Weights of a small mixture-of-experts language model, trained from scratch on English Wikipedia: 95.9M parameters.
Below are experts of layer 3 (counted from 0) of a mixture-of-experts language model. Rows are named router (the router's row for the expert), up (a neuron's input weights, with its number), down (a neuron's output weights, with its number) and show model dimensions 160-191. Each number is 128 + 24 x the weight over its row's rms, rounded and kept within 0 to 255. Numbers have three digits each.
After each expert's rows: a language model's description of what the expert responds to. This comes from a sample of Wikipedia text that the model never trained on.

# expert 15
router:110121154108185131121121144147148139131173117151168153112149140113100128050123124164151139146138
up0:124138159130111126151138126132166139113161126087108088120149114136116131088151123128145146149127
down0:148132157129183176068085125132159133097130144142111164149121124175139162178122099108117082127153
up1:136064119147106120127103141136117127147114113108150107178109096118112096155133112090147145117104
down1:185089152179118123131096129127146116128180181121133144141148155115103112161169131137142120173092
up2:177167148137140074106166142124105096096121146151128138125168086126126132160143122147052163119138
down2:089129092105112088112113145137134133126144094124158162132110120166138150109158138108176128096146
up3:092075133132137135160155174130112127095140131124122162124143135112097128106126129125119147121158
down3:131133126099090164148177133131125122138136115126117108129132143092116116156098064102149132112092
up4:123161169101111139124139130122149151153129124152121102200129072133085098157144076070094164068150
down4:124144102122059124129107145110141113126112066145173122110155104073129084080170131136084121111160
up5:151150125112151153131093136129125119084108169106181124088136146109124132146165130137125099142090
down5:162132127141116129140136149085156110114116103139114133140145097115112142108087139092105128140112
up6:123123107124061121148127123156159136143108124109105109160105116093129149100148158106139114121118
down6:158078153137153109092146126091149104128131121134162142097112126190121129187133133165124113156121
up7:139144069100129121096149143116176155127133110144125112094109117110129172125120122138126097123170
down7:142084122135151120177131133107078129169162080123094123146143142104122111144116131126102146113077
up8:119093129160151156065162091106104134113134173134125142131123146079150141102143143094147134085145
down8:119122113158107127097122116145147121162072124122160130119113120134118161083133118155163102093130
up9:096076141147127096132123160126081099156132144112127124141146153124069125130132123104153123098122
down9:162134128139112092119159143118163140105138134109110131106130124139166140119129121171090139141115
up10:123105114136128105106185106109167115144105116100154102123149082174139142143113105135156144126118
down10:123105144093137146150146114175148175106169117122113119113093134128093153133122145137085091143117
up11:145102144087141152151146131165143127156115159114142155165144095154124146099157133155117120134166
down11:119133138131071098173084130132119138141136119151130102100133176169133123154111129149117154117153
up12:150092121103148151156123129157128161092124126161102094142137135104087142132140112152130121096115
down12:096138130133136099050109124083137150145128153179098125147092110139134093117155133164139085128139
up13:130122115154147133180132142116099140144122149120100127107174069122123164137115153156125117142171
down13:141109125115137122142127185134120121121185099143116130102148215114138113095150135075136135120149
Description: Periods ending sentences or abbreviations, plus section-heading equals signs, quote-closing periods, question and exclamation marks, and table separator rows.

# expert 4
router:122129135163121094138130147137136093087161160163115143107156127135106166154145091155164167124141
up0:131115154162088135126104129103119110125139136115120134140134150111124115086141113100119127138093
down0:118149175116114125155137130132125135109128125157152080131093124142163124139131109149137135076088
up1:128146161086110123139150114171063149156131139136133107157141142122103145144111169123169161105113
down1:152107135153119145148154179095140091096130159137109123131102127122149158109089109149136152127096
up2:158183121171152116129148112144149119157105125169140126112154102133142161125163094175144153144131
down2:126147124119146130138144157111155118122154126145111135137086166126110128128123101049157142138107
up3:155118112150143092153138140142158154109162101138110129124172155130124078114140147103116140109146
down3:156139084131105122103107130129105103126152122088169122132121138154112109144142150126146138097161
up4:137187115121114133144110140119145161120179141126157103144168123141122126102144137127137068142141
down4:129117100079151145124151150128129114115072119170104117122118121108144127143138129131132118105112
up5:115112149167115114130113119122084176121124120131133112159124123086147167143142177108112170151081
down5:125152125129135120163117146120156136159129096128126158110114196161119121118124128141084093099107
up6:123110107131141137175058143105153137122139178148172133112118122131127127118180151127154166087120
down6:167118130164130149181144121157165102095131098167116091137132118129119177122113115126124130117106
up7:123116135154099122132158164143144129120120137121127152113125112086113122113245081128169103156129
down7:140138143130135150095120083170132121170145150089140095161171179152114141125083105130112131086128
up8:134129135124121164152105126109136122080084115101134128129115083154161139110178130133153110137091
down8:150088094103125113129137114167127150121138121094143123130117141149117147147155119130094097097126
up9:131117108088124110144199138166142152139139105155132115090126117132121122168132179119111109170117
down9:123125129156138146133112133119154106135138136093159161145127161141134162163163110134118163071157
up10:131143113122159119160124168135161151113112111083116161115136146141155169122143126148115132131134
down10:084150096171108136157128104089089162113102147100120137126137109129151087137135167106128139130120
up11:145089161119116149148183140168150147114121149105124161114092142139116157110131126118093142153157
down11:164125055142153114093099142088133118114144154134117132145143078118173111136124126080167125147142
up12:183170161136163175053101145148096133104106116094112139143134135137115133131146133079131144158089
down12:125095131129127093120143142112144097092135101128135143110126079123114123135157134190142148107164
up13:083123106133119125149119163098121096151164103114146110117154148140106185099169159167167118127143
down13:134056143112140119212106125118120168156130105125109131096097125083142109119128141098097125131123
Description: Prepositions such as of, in, for, at, from, often after a noun in titles or places, e.g. Order of, studied in, debut for.

# expert 62
router:140100113152142141122111116132119111101173136126183180113100123143136154130136140129175118119149
up0:099160136136103122114084103122127155127117126121145118146152126147091145095158128091145129164108
down0:124111152116105108053115127140104119147175124118130155164153124129128111134133142151129106162109
up1:151101169146072165122167093117099122125144119123134141140110155122112123219129130119136105149158
down1:129108133115155097126109100150168168121121146154124126135112118115150113124074130100099127125077
up2:164093109141121162122132138152159135116163159156164132109127101180129119128159141129121147108190
down2:143146152113113127179071113104128135110101124103073131120136158131154136117099136131110120135099
up3:073138142109151098136134146171116147135104104134094118127079172147109167114113169121103122138161
down3:145122159156111120069127125086124135128116173118131100108136119123168102124118133125142108119144
up4:119082134123078105122103135108125127146096124147142112156163124145122153123132137127130126093138
down4:128119091110182174069181128156130146108130153111090135124150136135127088078159085113133114115132
up5:125097153139106139116175131109101145115114156124140116143097084102097157140141126107137143114108
down5:111134151153157094093104128090134166104156152179140151131086122153144105175168119124136109123134
up6:140126135090170135120112121158128204168105100122140124135119147130093133108167155136114147103106
down6:119142138160100115101171117145162063163151122134136106133144118133130087152147110099168111094092
up7:171145174153128128098144128109132143114093132110167113145121111106103129106111103110148118140057
down7:097114089106163151106122110135136132150151135141156146078159096160138156110124157107120105127151
up8:129087108096152091105154082128169128131128145138163117146144114143122157143157104156101116140113
down8:091127158153156112154112109095111136136106138119078114138125140111087138130128138119136093125144
up9:166143107167191115110072086149152093078131158101130112100122166131147128171125152130136135135145
down9:091139082110124117110165155124108128111172117115153097140106179106140095107126111142133130134120
up10:122100129135095130110127134077138156125107129149122111137138112171119162130088067155133108158150
down10:095107149120108100107116138138121126095122121164123135148125145125144142112111143111103136125105
up11:121099079144113125130128134160123164118158150122156114116150104095155133163136127107120087115111
down11:143159160114125104113151152070139178118152072112094135131112122106166132111119139172140101111151
up12:109112145146170116138099129144126141165094128140093117104144142125131117119107111099093137105154
down12:090113166136109112137137140110142115096169103103144183102137158122131089145158150107133120114117
up13:099067109128104090108108093103141123105151113108115156150129165109148113111143091134094130165130
down13:137152142108147178169120102136081106147136148117112116123151112107106112139129138127085121115150
Description: First digits 1 and 2 of numbers and years, and degree, minute and second marks in geographic coordinates, like 123°15′.

# expert 26
router:143112123138137123100069139135117136144153162118149160081148124159112142109114119132131143138123
up0:107137112153097136164149122127160058102147154128124088112119078102130127133132123108157137147152
down0:135112123153122149132128127124182147113146123115145138116097179136107121098182108109123139138106
up1:130132096145101152152173122134112126119137090118169138093113139125162132090107146082093104109109
down1:180124091109135100127111144130068125143133130138128164100135165164146129119144161156140106086132
up2:075144128141162108143120142157182112111143167145158129164164153151142137134114137145114147120122
down2:141142116099135127116109137091071146161109108160098106096183121119119115137121134129108121177150
up3:160135155096139124174085128082123162183109161117132162130135148131119111105102127131115152112132
down3:124121117111094117109134130078136131122113142131159136131118134149108119087119106138139146096151
up4:117136156126098152090133117112104144095157182133164160147159094136135149171128103120132118129107
down4:074163095166116112101124130116151141170139113135105102087080154107144118088154120084130106138110
up5:126129097169118108090158187142096089095074171153123161136131149119097144126121123130113106113113
down5:145133125107108144125148098121145192096108146124070109127114106095097120161130150142127144143191
up6:098144162154151075154112177133116118100107179154159125075112151143130107087122149144112144128127
down6:133142143111080158099120114114123137140138072125122134131140128108104133128147139121120145104189
up7:140138099077130155104100123151147146109138113096126090111095142133152120126113107123124100134149
down7:122122165108118109115125099134141101121093164143139126140135128119159091152110177135135146134136
up8:147169155134121106098176118153148140076141128140102111132107124121146129145130082087113164109123
down8:085104127138159144188099138127122101146146155130107114141141127135136126138157169157144086128143
up9:087152126098128155169128167106125120092150133143146139074142128172114113087118141139147128133117
down9:112157157102130097153106106134135122195127148130156092100097125162112114097103134138105091095106
up10:138143126143158106101102125157107117142145136149094185127118153140142141107141179120158116122127
down10:140131131102092149245177110107149130128093105169131123151103096118166065096106101163103151129132
up11:144098114127146114090112146153156150136110116088140155105107115136106120102097111043150115135159
down11:136107123136154085125138100083103098118145112147117107203157160165134126168129111144103132119122
up12:164092099106139107124136132122121077150132181134179099129166143133125137146153135163121169166066
down12:105145109150156097118148158132125109169142135135150119117150159146128118135148176133077147109119
up13:140113114158115149144121140129143127148149157143148162144142153154110138145136164140126146089079
down13:164122142082102120158125170157140119098109119124121089147132095120139125131110110131112145112144
Description: Line breaks ending paragraphs, list items or tables, and the == markers opening section headings such as ==Demographics==.

# expert 49
router:145124154165150107110115153142150121081156154159153149102145090135108158106156112163148163148148
up0:116109129146146109098156118104099135113149160171182111119119106143092150093073109122109125137171
down0:143103161132127132156135104134066157092114148184133123121147121108050151110093129134096123138119
up1:161128102146089115104090128169122163086126099124131149094107141161138151124138139147126106140117
down1:120161151119139113129076156146123138104156135092122116112111087141134164105093125131133145141132
up2:176115111062118134132130169108160103102127139127102166114144114123137112125138119146133183140130
down2:140130132161111171109130118129132095144113126118095121140140153156119099099102157128130145177140
up3:132087128119154178113132124140155122151136134139164140127163109154116154105138123127097117139176
down3:152114146095120115153136124119156105162145096101124142114095135101104133137107152125148113086110
up4:107135135150156116109118108076131101138147097121099102104116135136138112096168135130182089152149
down4:129112183129113117082109127118145170116165105133145141145119156126181147145148150120085155130160
up5:107127140147085119145132148118121102142140152117120128089113129165122129108102097147098134128078
down5:108120114156096156149117097101098139099129126128139152112148130104158145122170125099078168129114
up6:109109168158098144146097149144124142128154111087144125147111097163068149120140144166114104152120
down6:133089108140154158129114139145125099118067101111109129155137125130155124112162145154134143147081
up7:127173080100122134130101159074123112152157098127132120112129158103138154102150155141143168149181
down7:094084144135102168153153165149134166138091112138124160144154142132130152091155096110140145130084
up8:152073134137110130061123120119067142164158188186129163155168150116091139114145137122169128168153
down8:157123135147093122132115121135115049146120118144083157141092174128091130123134126129144070127155
up9:184100131125168125130083147099108078099117096130129134136154116172158124148140104125118110122095
down9:126114129116153109134154106144142136124145121160148135136100111149116156116092084097144104167111
up10:105141170120112121134164120112130124135148113151109120147136118125117098173131113093132129133169
down10:105122104149119134183167153161104131089151116133113119099145159123108102134155135101116135153133
up11:148100142099096091135144154154150112143147146144120124142104086121111155078122136139147110169165
down11:127116110164157143149135122124103167129085116167114115152166110136119132104119144081098101140138
up12:145153122120132135100116133159145143135170158137148146154109145120125105136156155135127127135146
down12:133143117118153122138170140108156108103129076109119159133129134113130142123157157149146155100107
up13:143083081135156120079101112125122109140133133131103143127098118130143151147128103108127139118117
down13:160137086067140123116147083108112090108109119129150119159131136105150097079122141165112140099128
Description: Pronouns and subject words such as you, he, it, there, him, especially in quotes and plot text, plus ade in grade.

# expert 33
router:127129126152155124124109105126131122128134112146132116091138087141118134055179109154123158139136
up0:126132146149131110143109121113170127117126133136139132136170103117116118110171105136153154102160
down0:098102152101174115152164121117130136097179153157113127157068146125094156166075128121130095141113
up1:141093074113147122120105104123171170155116111119046142111152148156166130110144136146126137139106
down1:106172114112125129129073130154124127136116180106127126114130132122121144132093139152108100137140
up2:117112119139119139153100149202131134117110062138139152143098157121119137158138121109175131127098
down2:113139141159146106100145097144185120127144138105109139143178105120141097149131150143111132126109
up3:190179122068120123178153143141149124156143119141141134126113148134107119121143137131132117136102
down3:110103094112137158123129136108133108143145118117102140111105139098142098106150161119108090110127
up4:129126178184105092126113160134145128125122127112126108135143100131115111113140136132104172132171
down4:106125142109099150120142107118158165127163165125157146116140142160144138127108120096113133154124
up5:126095098152136160135155146148079079155117116106155123121116115189117092114150144139120136087105
down5:136159109142126132159111141134168130108129107122132154141171148118146090124115158153102120146122
up6:146106117133160145139116134152141124123101092086164113118104110114157114145100136113168153182154
down6:109155130123125141112115126116183147153123131127052114116124115153092119148125103121169142119087
up7:114160110135151152115164139095116150141121164138104106102136108145141129115135135149178118128136
down7:177113126158129116180119081145125058123151081101154156123134126085115141153123150139098112127164
up8:159143163164126118097159138140091086160128183139136122163085138109109121139119135131121113084136
down8:109138091148120128155122134121137157114131110128126145136112144145188125117113091111106147117071
up9:158139141119104174139146115134102147116145110127107111131134122110107111117137081132113154164131
down9:108156125139155121129121117140147134140125118109085127103107117110144109101119144100143104110148
up10:128179135150126120160150073132152103111141077105135125111157148184138105157127124178134115122129
down10:111111130154134156145147107133114142142154157118121145117103148142102115067141137058132159100141
up11:108091132141074146154139100108100147117122110160157154120129086123124159145190123118096092093147
down11:109119106161128113123135151162162099114114158126132157148153159123141113150124153092107125121131
up12:078136123145132141132087140156118102087123106137113115124114127143110128095156159113111152114139
down12:178129105129133158094129080151130101095181118127091149130136114083147128137133138131166133123141
up13:158103156163143123116131133147115147141130140115130141128170118128124150100134114107105115098147
down13:133119114138096104125112162155129129103102123117150158142122148124116138126126102154096102115159
Description: Prepositions like by, under and with after passive verbs in music and film credits, plus prefix pieces re, de, sub, con.